{
  "n_layer": 12,
  "vocab_size": 4096,
  "tie_embeddings": false,
  "optimizer": "adamw",
  "lr": 0.00476,
  "beta1": 0.95,
  "seq_len": 1024,
  "steps": 3185
}
Below are experts of layer 5 (counted from 0) of a mixture-of-experts language model. Rows are named router (the router's row for the expert), gate (a neuron's input weights, with its number), up (a neuron's input weights, with its number), down (a neuron's output weights, with its number) and show model dimensions 0-95. Each number is 50 + 15 x the weight over its row's rms, rounded and kept within 0 to 99.
Before each expert's rows: a language model's description of what the expert responds to. This comes from a sample of Wikipedia text that the model never trained on.

# expert 11
Description: Middle pieces after a capital letter, especially in place names, such as Hou-st-on, Sask-at-chewan, St, and word stems like build, process.
router:28 17 52 29 56 64 77 76 35 66 37 29 71 49 27 34 38 32 28 64 51 50 42 63 52 30 24 58 72 88 51 55 37 55 59 67 45 61 32 36 56 57 49 36 45 43 60 60 54 77 71 51 51 32 53 33 60 68 47 37 44 36 56 46 66 21 71 46 66 62 46 49 29 39 41 52 21 51 61 47 20 53 38 45 67 70 37 44 72 60 37 65 48 47 62 49
gate4:45 38 41 59 61 37 64 18 68 39 59 33 42 72 50 41 39 51 36 65 62 42 40 53 57 53 40 46 62 56 72 13 68 37 43 33 35 41 43 43 62 50 58 43 50 09 58 56 69 47 62 78 80 40 37 56 45 70 64 73 29 61 75 49 51 77 56 57 55 64 71 61 34 37 39 50 52 67 40 49 30 61 25 75 44 37 68 49 42 38 42 41 78 23 49 31
up4:50 15 34 55 41 14 55 41 59 75 67 65 33 64 32 69 70 36 34 60 62 24 62 38 59 26 46 31 51 40 66 46 53 51 53 63 49 55 48 18 35 44 18 72 20 52 49 54 54 32 42 64 62 42 47 51 24 85 66 49 64 51 61 46 27 66 63 45 43 46 51 57 42 58 53 48 53 50 23 30 32 82 51 58 42 50 60 62 36 39 34 60 52 39 26 57
down4:59 87 66 72 50 70 30 42 46 53 60 47 21 68 51 60 57 54 67 53 45 61 64 47 42 67 35 85 46 39 40 58 51 50 28 48 42 73 34 70 66 58 50 59 54 58 36 14 27 61 57 32 46 46 23 64 66 39 54 59 46 45 28 23 69 41 52 57 50 36 52 65 40 22 49 68 44 70 62 56 51 40 30 39 62 29 25 46 28 58 41 68 36 45 67 80
gate5:26 48 46 57 68 43 38 59 24 79 45 28 34 35 34 52 46 34 35 41 76 52 50 36 34 47 32 61 70 53 45 39 37 48 64 67 53 49 37 27 57 47 48 42 53 54 53 74 85 72 48 66 63 57 56 81 89 42 38 35 68 39 47 49 70 63 56 47 56 52 23 55 36 40 50 38 51 40 57 72 35 32 55 68 87 59 47 43 60 70 54 73 35 31 29 36
up5:75 23 43 60 44 34 75 55 52 68 40 42 43 47 34 41 66 70 56 42 38 49 67 42 69 55 63 60 57 34 70 66 35 46 57 43 52 32 32 58 39 43 34 43 81 42 47 36 40 54 59 42 52 58 70 52 53 39 58 55 33 47 94 48 44 70 76 58 42 50 32 61 65 63 59 55 72 61 70 32 63 48 47 40 25 36 35 83 47 56 90 16 61 57 72 63
down5:53 28 48 48 63 68 30 25 50 48 44 56 67 34 39 23 61 57 73 43 42 47 25 40 54 71 55 24 21 32 55 63 31 61 52 33 45 27 69 40 35 39 68 22 43 52 60 65 39 61 78 40 58 74 56 53 39 34 31 53 54 56 42 37 41 44 36 16 75 56 58 49 28 56 50 40 40 48 43 29 61 43 61 34 17 47 31 63 28 59 40 26 45 73 58 40
gate6:40 48 42 12 61 68 55 52 59 22 22 40 63 52 58 33 50 44 53 56 51 55 43 56 41 32 33 68 59 79 23 74 43 56 36 45 27 35 38 50 65 39 54 47 53 46 46 55 59 35 40 48 48 19 63 72 83 71 46 68 59 64 86 46 78 41 74 68 43 69 72 46 42 32 21 52 66 43 51 35 27 48 67 50 60 68 32 43 54 44 54 43 27 52 46 47
up6:40 50 62 32 52 55 72 58 54 43 62 47 19 85 52 71 30 36 40 51 45 58 67 52 45 62 58 50 70 30 58 23 66 49 51 65 24 59 64 61 50 27 55 44 37 20 27 72 25 51 40 59 53 62 77 57 63 53 18 48 68 58 14 38 33 29 68 51 52 54 54 52 58 81 48 40 58 63 22 42 69 40 48 44 63 61 43 70 31 60 37 58 38 66 46 57
down6:65 40 60 16 60 36 51 84 53 53 61 53 36 76 49 50 37 64 65 63 63 49 25 60 39 56 63 63 74 36 31 46 47 57 46 80 39 47 42 22 46 44 74 33 50 32 46 43 37 67 67 52 63 43 45 46 63 51 44 40 63 56 43 28 51 72 61 32 45 56 56 26 69 52 54 31 73 48 06 28 70 66 44 34 56 62 42 67 23 49 48 42 21 72 50 54
gate7:32 41 36 31 58 67 66 59 38 41 33 73 74 40 65 30 31 65 49 79 50 77 51 65 55 43 38 68 43 68 43 54 52 55 54 46 27 43 31 28 24 51 53 55 28 62 65 45 42 55 58 90 53 47 53 54 36 74 47 15 56 25 38 50 70 32 56 40 25 53 52 58 52 53 77 75 46 50 43 57 41 22 68 40 51 58 46 18 76 48 50 66 37 46 40 52
up7:32 58 64 37 44 59 59 36 34 43 32 63 58 50 72 65 16 44 45 54 71 75 40 48 58 40 75 58 40 51 37 53 55 55 37 40 41 66 47 34 24 42 75 25 27 17 60 50 32 65 59 31 63 73 47 10 62 89 33 46 46 39 28 53 57 31 28 52 54 45 49 50 27 53 51 46 63 56 58 62 50 35 48 65 61 40 59 25 76 71 42 47 48 39 62 39
down7:70 55 61 59 62 50 37 58 73 58 69 64 69 55 70 46 31 78 58 34 75 62 49 73 16 66 54 55 36 47 16 46 73 38 59 32 51 45 24 30 64 50 38 48 39 06 42 45 48 62 43 65 44 80 48 46 60 70 57 42 50 45 33 57 53 46 53 48 23 43 36 58 42 48 57 45 76 43 44 66 67 56 47 25 49 37 71 49 57 34 90 49 32 49 38 53
gate8:36 38 52 52 58 56 47 60 39 56 49 58 56 42 45 49 59 45 49 82 46 59 34 31 29 41 39 50 08 46 33 67 50 51 23 42 33 26 30 52 67 32 43 23 54 68 54 38 44 58 46 61 67 16 50 23 42 59 47 68 24 56 43 59 61 16 44 46 67 61 48 50 49 72 45 59 24 39 62 45 30 43 19 54 30 67 29 52 86 46 54 60 43 74 38 42
up8:62 57 50 44 44 44 66 58 54 39 46 55 33 32 53 52 61 60 55 42 84 32 47 66 52 51 59 49 72 74 75 44 34 45 49 50 47 61 56 53 49 42 56 54 56 40 34 41 50 50 24 35 67 48 38 61 60 36 11 63 81 42 63 55 51 66 69 11 44 13 36 51 69 51 64 46 71 46 67 77 52 50 79 72 50 08 47 35 29 50 59 41 65 43 59 27
down8:55 43 43 76 39 39 64 27 47 51 40 45 66 42 27 62 46 55 37 33 67 46 41 55 36 53 50 56 59 49 89 33 49 55 56 18 60 23 44 29 65 52 55 38 22 34 77 62 15 51 63 75 58 74 27 40 56 49 65 60 61 51 68 35 24 42 56 41 71 32 55 37 64 58 57 35 45 55 69 76 35 60 47 25 60 52 58 57 61 56 74 38 57 42 39 19

# expert 1
Description: Line breaks and heading markers like ==, ===, ====, plus table row separators in infoboxes, lists and section headings.
router:13 17 49 34 46 47 62 35 41 67 72 55 70 65 48 52 41 53 28 40 71 33 46 45 61 10 52 57 64 79 44 36 61 56 54 64 28 19 40 32 42 54 39 38 40 38 35 53 58 64 51 47 39 48 57 36 68 44 76 73 65 51 57 65 26 55 66 54 61 47 48 51 33 88 42 41 53 53 31 44 25 53 56 36 52 82 24 39 32 60 58 53 64 49 42 49
gate4:28 46 43 25 44 49 69 48 50 49 66 44 49 79 55 54 69 38 25 75 52 40 38 38 53 47 74 64 62 51 54 12 52 41 46 64 41 24 47 49 33 34 51 43 29 34 57 65 60 54 40 64 29 65 62 42 51 50 72 53 72 36 20 54 62 68 46 47 35 58 71 56 41 75 22 31 56 29 64 44 72 50 47 60 56 48 23 63 23 54 66 48 84 59 28 62
up4:44 43 77 64 42 57 53 00 36 78 57 49 91 38 43 77 14 62 40 48 53 62 70 65 46 43 43 40 69 23 63 44 35 52 51 49 40 51 35 40 25 38 30 43 56 49 50 60 67 15 60 35 37 39 54 59 63 46 41 45 45 63 72 88 35 60 49 45 59 52 62 49 50 43 51 53 49 50 40 45 64 37 31 33 48 32 58 64 51 56 67 43 32 31 41 54
down4:46 59 55 75 35 42 43 58 45 61 71 18 70 35 38 44 53 36 56 44 40 75 54 34 60 51 59 49 52 66 73 66 78 33 37 62 34 76 53 57 72 37 47 76 44 42 49 48 15 44 69 56 54 64 55 56 64 60 58 44 55 33 50 44 28 29 59 54 37 64 75 52 39 21 48 80 59 53 60 66 24 66 59 38 54 54 85 64 59 27 34 55 36 40 47 82
gate5:67 33 44 41 62 48 58 35 34 70 58 74 47 50 49 80 42 31 73 59 44 58 52 73 59 33 33 66 77 46 69 62 52 47 60 40 64 49 55 56 33 74 62 25 22 54 63 40 60 42 58 19 65 17 59 54 38 42 56 52 57 77 68 46 51 43 26 37 43 60 40 62 65 55 66 46 62 37 71 31 11 48 60 60 79 60 72 60 51 35 52 55 43 49 66 27
up5:49 66 59 47 37 51 48 57 46 31 40 40 35 36 37 27 66 53 25 37 73 49 46 43 43 83 56 35 43 40 25 27 63 71 37 34 15 64 17 45 77 52 30 61 50 49 60 75 24 49 54 46 40 40 33 32 59 54 71 51 52 33 59 49 62 51 35 65 38 39 54 29 34 35 26 48 40 62 18 65 63 40 72 47 37 51 36 49 37 49 19 50 49 66 29 65
down5:38 48 76 44 27 92 34 46 32 51 35 45 26 36 42 66 40 14 32 70 42 39 31 55 55 43 39 31 57 42 44 09 75 60 30 27 61 65 67 55 64 31 42 62 52 30 43 45 39 41 64 45 66 59 30 50 38 66 37 29 35 46 63 38 47 47 60 50 66 63 63 41 19 34 40 50 40 56 40 41 48 50 81 60 43 41 53 52 38 57 43 52 56 30 22 44
gate6:49 41 62 49 47 47 34 54 27 41 41 70 31 22 37 48 35 66 71 89 65 43 59 59 75 52 55 61 47 55 47 73 75 54 22 42 61 44 43 65 70 58 40 45 83 58 36 66 67 70 57 46 58 34 25 87 51 58 43 32 41 46 57 35 44 43 46 30 35 74 66 25 35 63 43 58 58 53 32 56 56 60 35 55 41 57 20 41 50 59 65 72 54 42 68 76
up6:51 51 43 54 29 31 53 49 36 65 55 60 65 57 51 57 38 51 48 78 60 41 61 62 72 53 57 62 63 52 28 63 58 81 39 52 69 38 45 50 16 66 45 31 55 58 50 58 74 33 55 26 32 53 33 82 48 50 63 27 42 51 49 44 52 36 64 43 54 61 49 57 32 56 52 39 60 39 35 55 20 49 25 25 39 57 24 51 55 58 82 69 52 41 57 99
down6:30 19 65 45 88 52 79 15 52 59 48 59 72 68 65 45 47 79 44 40 53 49 46 50 24 35 50 47 54 52 46 23 77 12 52 50 53 61 65 62 45 52 48 57 74 67 21 58 31 38 47 47 39 49 61 42 66 56 74 64 52 59 72 59 54 57 48 33 62 33 51 36 38 70 52 55 73 58 52 67 68 60 59 71 55 64 28 42 45 34 49 57 46 44 18 45
gate7:24 32 55 30 48 51 77 13 28 60 47 38 41 56 34 60 47 53 47 47 46 64 41 28 78 32 56 43 59 73 31 27 62 58 35 33 42 50 57 60 09 37 42 65 53 46 20 55 58 64 44 70 42 61 39 59 36 36 62 52 41 50 66 76 47 64 51 48 48 47 62 86 61 56 38 53 44 35 52 65 29 66 52 25 55 52 37 44 43 73 33 71 26 55 50 76
up7:51 53 33 71 52 64 25 77 64 33 19 36 43 38 54 40 29 39 51 58 35 22 54 41 20 54 57 47 38 17 80 83 28 43 65 65 45 57 38 57 75 35 75 24 48 54 56 41 62 34 57 43 41 30 63 39 33 53 54 52 42 45 40 26 49 26 47 70 49 58 33 25 65 54 58 66 64 61 62 42 58 44 46 64 50 47 57 25 55 33 59 76 67 42 61 48
down7:37 48 54 47 41 71 21 67 44 36 45 26 31 47 45 60 65 58 51 39 49 32 69 50 58 43 32 91 91 61 63 53 30 46 62 29 62 50 71 42 32 63 45 44 51 55 45 46 64 59 43 50 48 48 38 34 66 61 71 47 15 42 56 32 59 52 77 52 73 54 71 77 36 51 48 75 40 55 36 18 59 25 54 38 80 48 33 48 66 45 52 42 43 53 58 71
gate8:36 50 41 46 65 31 24 51 43 48 52 46 64 50 50 30 51 49 52 49 74 49 20 68 79 52 32 32 72 71 34 50 76 26 45 51 57 56 60 11 45 53 72 42 30 44 45 50 48 67 79 68 26 50 68 26 68 44 56 53 75 39 58 43 53 83 51 42 29 67 47 61 44 63 15 33 36 65 61 49 23 63 44 45 58 43 42 54 41 65 53 60 51 34 73 55
up8:56 60 39 45 60 55 39 55 34 54 40 22 43 59 43 59 76 47 09 74 53 68 24 58 70 59 63 55 64 76 47 72 55 53 37 75 59 37 73 33 60 62 59 61 41 44 52 69 27 60 72 57 56 54 60 33 42 54 62 47 48 49 47 35 40 72 52 46 37 82 77 61 73 50 28 44 43 58 47 49 67 51 45 41 34 50 26 56 64 70 03 56 67 48 65 34
down8:55 38 57 34 66 48 50 30 55 39 72 27 73 33 42 46 52 80 68 46 46 48 53 47 58 22 39 30 60 61 12 59 50 65 48 57 57 42 51 49 43 21 44 51 53 48 45 49 36 55 52 64 50 53 42 49 44 40 17 74 28 36 87 59 28 81 35 42 44 57 59 44 41 51 55 55 85 32 61 20 60 46 38 59 51 73 46 47 32 46 72 19 58 75 63 48

# expert 7
Description: Nouns or final noun pieces after an article, such as album, film, team, election, and endings like -ion, -ity, circ-uit.
router:12 33 58 31 46 44 47 51 56 82 68 26 22 38 32 50 24 61 46 62 46 31 32 46 45 30 28 52 48 51 34 61 46 77 44 23 35 56 35 35 45 48 28 42 40 28 53 67 62 76 50 59 38 26 66 50 61 53 71 60 66 29 64 50 34 37 47 44 62 60 52 68 46 47 41 54 40 24 45 37 31 41 42 41 85 53 22 38 37 63 50 39 62 49 62 73
gate2:37 55 36 41 45 55 56 41 41 37 49 30 41 42 33 66 86 72 49 07 62 43 65 37 53 49 39 41 30 43 48 60 44 45 51 70 57 46 42 64 41 50 65 30 62 52 54 47 50 65 59 54 26 58 57 66 31 65 64 80 79 52 39 78 55 56 45 40 29 45 67 25 48 45 49 71 49 72 50 44 40 51 49 65 69 61 44 14 28 40 37 10 82 35 53 52
up2:60 41 49 42 35 28 38 49 43 49 37 50 66 34 64 47 14 62 50 46 50 37 48 33 55 49 77 53 44 68 51 61 58 70 72 38 27 77 33 42 45 57 26 32 33 65 53 67 62 77 41 66 50 30 61 49 48 29 35 57 45 66 53 40 33 56 37 58 41 33 17 85 58 65 84 52 42 50 29 51 48 41 66 54 34 49 58 53 54 47 73 62 55 42 61 03
down2:69 02 66 33 41 56 55 43 26 56 38 57 51 63 45 72 33 54 42 73 42 73 58 53 40 40 44 53 57 44 33 43 55 66 50 39 46 36 57 80 64 68 42 48 27 45 63 57 44 18 44 51 40 48 60 48 46 65 43 39 46 57 59 31 70 53 35 45 45 33 19 55 70 86 84 46 40 65 51 55 36 42 58 30 46 66 30 46 78 61 46 47 72 48 73 22
gate3:46 37 38 54 84 54 43 20 42 41 44 31 59 28 33 29 22 42 57 47 36 65 60 71 41 45 04 38 48 48 58 70 33 67 37 37 50 82 45 34 37 27 43 34 40 53 19 70 72 48 45 58 34 47 52 32 33 47 61 48 50 52 27 47 43 46 59 38 54 67 52 76 37 35 40 74 66 39 45 44 63 35 36 51 45 41 47 48 48 47 12 58 45 56 27 54
up3:62 51 14 56 36 55 66 26 49 47 35 48 64 23 74 32 62 44 45 55 20 37 51 36 44 30 29 69 58 48 58 48 45 69 34 27 56 56 50 38 57 27 34 71 63 44 45 30 61 50 48 39 79 32 66 55 64 40 40 64 62 38 36 44 53 37 51 44 31 64 50 38 30 34 30 33 61 27 13 52 65 14 64 44 77 40 38 61 53 66 28 55 46 42 43 52
down3:53 69 40 44 67 65 48 47 44 52 37 75 43 36 45 23 54 58 75 54 53 38 42 45 48 53 52 50 42 55 52 54 66 44 36 54 31 64 63 70 46 39 09 61 43 73 46 80 34 85 21 27 35 52 30 25 52 55 52 81 30 44 56 73 54 31 75 44 32 34 35 45 50 41 21 69 53 43 35 60 50 48 58 74 31 57 70 60 58 24 39 47 35 47 49 32
gate4:36 14 58 61 58 52 39 24 41 58 46 14 26 52 31 57 45 33 58 21 70 56 50 35 63 36 48 55 68 44 65 46 52 44 24 33 31 19 48 33 51 42 50 49 45 50 60 74 57 62 47 55 60 37 61 56 68 48 63 56 44 43 40 56 50 18 49 49 24 39 48 66 36 47 61 38 22 39 39 64 56 50 40 47 62 67 12 64 31 52 76 65 84 52 71 55
up4:35 44 71 77 65 48 48 06 44 35 68 53 33 38 14 49 55 49 84 37 62 36 69 59 44 52 48 54 67 35 38 46 51 33 27 40 76 40 73 50 44 23 78 68 70 46 70 67 42 59 42 68 58 46 36 58 44 34 74 64 60 34 39 30 70 45 55 59 41 38 24 54 51 59 54 59 37 45 33 41 52 58 44 58 61 68 21 49 47 65 66 56 64 42 55 63
down4:51 26 69 42 43 31 38 32 33 43 48 61 42 57 42 33 74 46 50 82 27 34 68 59 44 22 37 37 30 39 70 57 55 52 43 57 38 27 41 35 60 32 73 69 68 60 39 63 45 51 59 39 56 55 51 57 40 54 73 34 65 93 28 31 38 48 44 51 57 33 57 41 49 67 67 29 59 73 60 46 49 64 21 44 34 48 48 67 09 54 69 43 70 53 53 45
gate5:30 59 64 39 48 51 57 51 63 19 59 65 26 45 45 41 25 49 48 22 40 36 37 34 53 55 26 46 51 39 77 66 45 55 64 33 15 75 49 35 43 49 59 30 38 57 47 79 52 49 51 76 57 49 33 58 66 50 66 53 41 35 49 47 55 39 65 69 63 53 45 37 67 49 40 99 55 68 26 62 46 49 67 42 77 36 54 37 46 84 39 54 38 39 46 65
up5:42 41 56 48 55 16 50 61 51 52 58 60 55 30 65 31 44 28 40 59 56 33 33 48 70 47 50 55 51 58 81 37 48 46 29 47 60 14 58 69 56 28 49 42 55 18 77 54 52 42 56 18 24 63 57 47 60 57 30 51 34 52 31 67 69 59 55 57 19 43 49 38 33 58 74 26 52 38 45 35 63 30 62 49 46 45 63 83 44 85 61 53 69 44 35 35
down5:39 53 56 55 60 26 62 55 45 61 30 27 55 70 49 67 42 30 48 24 21 05 10 45 61 51 64 59 53 62 39 67 45 42 50 49 34 36 51 68 11 48 57 70 63 30 56 48 62 43 35 47 23 58 63 44 30 67 63 67 69 49 53 57 56 60 45 37 29 38 70 44 52 46 68 49 40 61 50 41 54 44 35 57 40 73 63 55 44 29 57 26 79 70 57 37
gate6:17 58 49 44 35 49 40 51 47 45 69 41 45 87 61 55 40 61 50 41 52 61 25 09 71 50 48 46 29 54 29 40 78 43 26 19 38 42 46 58 44 56 38 46 49 21 40 54 45 61 56 79 40 43 59 87 52 57 82 47 55 63 39 36 25 21 39 53 58 54 55 82 63 41 52 39 42 41 41 41 45 43 68 32 38 65 36 56 31 47 31 52 42 46 41 36
up6:66 48 56 85 38 42 54 67 31 50 38 58 56 36 31 41 67 59 25 54 62 54 42 73 64 58 74 57 86 65 40 35 60 56 66 49 61 49 40 63 21 69 43 45 68 65 73 40 30 60 58 41 52 39 35 25 21 53 42 27 40 53 56 45 43 58 65 46 60 81 62 79 74 53 61 45 43 64 61 53 44 63 66 61 15 72 55 56 71 58 31 60 49 52 75 41
down6:58 45 20 62 71 63 41 65 83 29 36 53 52 54 54 53 31 39 53 60 55 32 56 52 51 55 45 66 56 23 66 21 67 50 70 52 60 55 34 27 52 62 43 66 27 54 58 40 27 71 33 71 51 71 17 34 37 59 36 38 46 27 76 53 63 60 44 55 59 27 41 29 41 44 46 45 42 34 37 49 40 32 61 53 67 24 39 44 37 74 42 26 66 54 56 84

# expert 9
Description: Word-initial and inner pieces in longer or technical words, like sc, over, Ab, hyd in hydroxy chemical names, imm-ig-rant.
router:41 03 59 60 45 45 28 54 44 65 60 65 55 36 40 56 52 55 07 32 41 52 18 68 74 38 38 42 70 44 62 52 49 75 61 43 54 58 54 25 44 63 39 36 45 39 51 74 77 70 37 57 48 37 42 57 56 53 53 29 43 19 74 61 30 24 59 51 64 67 51 53 22 68 36 60 40 58 58 32 36 54 51 26 42 37 46 40 55 61 64 61 49 76 60 51
gate2:38 25 53 61 55 61 47 40 41 56 66 74 50 54 51 53 70 74 29 17 16 56 25 33 84 41 61 66 58 38 64 38 50 50 61 17 59 45 67 21 48 49 38 74 50 49 40 65 53 62 63 58 34 32 48 57 47 72 34 30 47 34 59 66 69 42 53 47 58 57 33 37 41 69 40 51 63 06 34 43 53 61 60 44 53 36 42 27 66 67 49 73 59 46 45 63
up2:44 32 38 43 20 66 56 48 37 36 64 57 63 57 50 57 47 85 55 50 37 62 35 68 47 31 34 27 61 46 45 37 27 20 55 16 33 69 61 46 62 38 57 40 34 60 38 76 55 38 60 57 32 41 51 61 52 65 52 23 65 35 53 67 57 52 82 45 55 29 57 31 41 61 16 52 50 61 68 51 53 38 33 62 41 34 41 14 57 67 55 44 55 32 60 19
down2:67 50 36 45 26 44 45 58 56 44 45 40 47 60 27 69 66 29 34 64 54 62 75 70 64 65 70 65 59 57 56 62 39 37 60 09 47 62 33 72 60 62 51 69 41 78 71 67 56 50 60 41 62 31 52 52 84 45 25 63 45 47 58 45 74 62 70 40 60 36 29 36 56 32 40 36 64 71 52 46 18 44 53 67 49 62 66 52 43 67 68 36 46 17 55 32
gate3:20 46 56 56 45 45 32 68 56 33 60 64 61 77 50 55 71 63 41 38 45 44 22 68 79 54 37 53 51 47 55 50 37 59 25 19 55 49 69 28 34 57 45 45 55 58 63 54 48 84 38 20 57 28 59 60 58 73 75 35 38 33 66 40 66 18 79 27 62 67 52 32 37 67 55 60 39 81 48 43 52 77 47 38 51 45 34 52 70 56 44 47 41 50 47 47
up3:51 52 48 47 57 35 53 53 45 58 32 55 20 37 59 55 29 49 64 53 36 60 71 50 07 42 46 43 44 45 36 78 65 63 79 51 56 50 38 60 35 54 44 24 47 38 11 30 49 44 22 64 85 68 63 31 47 29 38 81 51 61 59 37 37 56 38 47 11 41 31 73 58 52 50 54 59 47 38 62 69 55 61 65 65 39 64 55 52 44 47 28 62 36 63 50
down3:37 54 47 71 43 41 42 41 64 69 32 55 44 27 28 40 58 30 48 47 39 42 51 46 48 47 40 52 17 62 45 56 63 55 63 84 58 23 59 50 36 73 37 48 39 15 61 42 65 48 52 68 50 46 49 53 29 51 43 66 80 56 40 67 46 47 32 31 49 26 87 57 53 28 87 59 28 30 58 56 47 59 48 42 67 73 75 56 73 37 70 46 64 62 69 55
gate4:47 50 66 45 61 64 41 29 49 64 68 48 47 45 45 48 63 43 49 64 42 63 35 47 58 27 31 40 59 59 78 54 50 64 61 46 57 54 65 47 44 61 67 40 47 76 46 55 58 62 46 66 36 70 27 65 56 90 64 44 34 31 34 50 52 17 37 29 77 80 66 46 68 74 56 22 49 36 60 32 43 35 43 21 54 60 55 34 44 67 39 50 70 87 40 77
up4:56 55 59 45 73 49 65 51 45 68 62 25 51 60 53 46 53 51 63 77 75 53 66 47 34 48 68 44 65 65 72 70 69 53 52 54 51 52 45 46 69 57 57 58 35 73 53 51 24 55 39 88 40 47 11 61 34 40 55 41 54 30 25 58 59 06 73 38 61 64 50 49 47 46 57 34 43 35 67 67 37 28 35 47 84 63 55 62 53 52 76 60 44 76 64 55
down4:68 38 40 42 42 31 53 35 59 44 35 44 62 42 48 77 45 23 28 76 60 55 12 62 45 34 48 47 44 26 94 68 63 49 58 45 50 65 46 69 65 75 35 42 48 87 72 76 39 41 41 52 48 58 24 64 51 46 54 66 45 61 28 34 53 42 20 45 56 63 56 37 51 52 81 55 34 56 67 47 58 61 39 52 49 67 55 38 46 40 44 57 51 83 61 56
gate5:37 22 55 39 56 41 97 63 61 29 43 69 43 31 69 41 43 54 28 41 48 52 46 49 56 48 47 43 48 44 48 45 45 80 58 40 41 55 61 34 65 63 53 66 33 41 50 56 68 85 30 51 77 44 63 50 49 54 61 70 37 70 32 52 59 36 84 47 50 65 33 59 15 66 52 31 53 19 46 48 42 55 44 37 68 68 48 45 72 51 63 10 43 34 43 48
up5:64 53 34 33 58 72 65 67 44 47 60 45 34 53 54 59 50 60 58 62 63 36 45 74 52 33 61 31 07 41 54 47 48 59 55 85 68 23 38 65 41 40 44 52 52 73 51 34 59 50 49 56 59 58 80 56 38 41 50 67 55 56 54 52 45 73 60 33 37 54 51 44 64 42 90 23 47 43 22 13 55 52 29 64 69 71 55 20 45 81 58 60 60 58 35 47
down5:45 50 67 47 46 52 46 50 58 34 29 46 35 78 28 62 38 86 67 41 58 53 46 64 58 41 42 41 41 59 29 27 28 65 70 43 56 40 44 42 37 60 41 42 42 45 46 53 63 72 31 55 63 28 56 43 63 67 66 60 45 39 84 56 64 12 48 61 52 30 87 23 41 55 53 48 66 59 59 68 67 47 33 47 88 74 42 36 45 58 32 57 41 53 66 26
gate6:35 36 48 85 63 55 78 45 43 54 52 49 49 59 39 57 41 52 33 32 48 51 52 38 55 41 47 27 57 22 51 50 41 66 73 23 33 58 77 54 71 71 54 77 49 64 33 77 54 58 47 54 22 61 40 64 34 66 50 47 43 29 67 52 49 38 65 52 47 73 48 53 54 46 33 43 70 68 55 35 07 28 47 12 24 44 51 30 42 59 69 66 63 44 43 52
up6:49 53 24 70 62 42 51 44 47 57 48 33 54 26 45 39 30 40 62 42 26 65 70 34 56 53 63 68 51 56 44 36 39 68 72 53 60 54 54 70 58 45 28 47 53 37 79 62 46 88 45 10 15 76 39 55 61 75 27 32 54 51 73 52 42 39 35 56 66 40 40 37 53 55 27 62 62 53 38 56 54 67 47 59 31 74 65 79 69 51 71 53 48 66 34 46
down6:47 52 46 50 55 68 37 50 41 50 48 45 54 43 48 36 40 48 55 45 54 43 57 34 47 53 78 59 67 59 37 45 62 68 62 89 44 32 22 57 54 61 47 73 39 40 49 32 42 57 44 54 60 48 18 49 77 68 48 23 40 16 48 65 38 46 52 42 56 04 34 22 59 24 52 71 71 48 40 48 21 42 53 46 27 72 49 70 75 58 47 38 77 42 64 68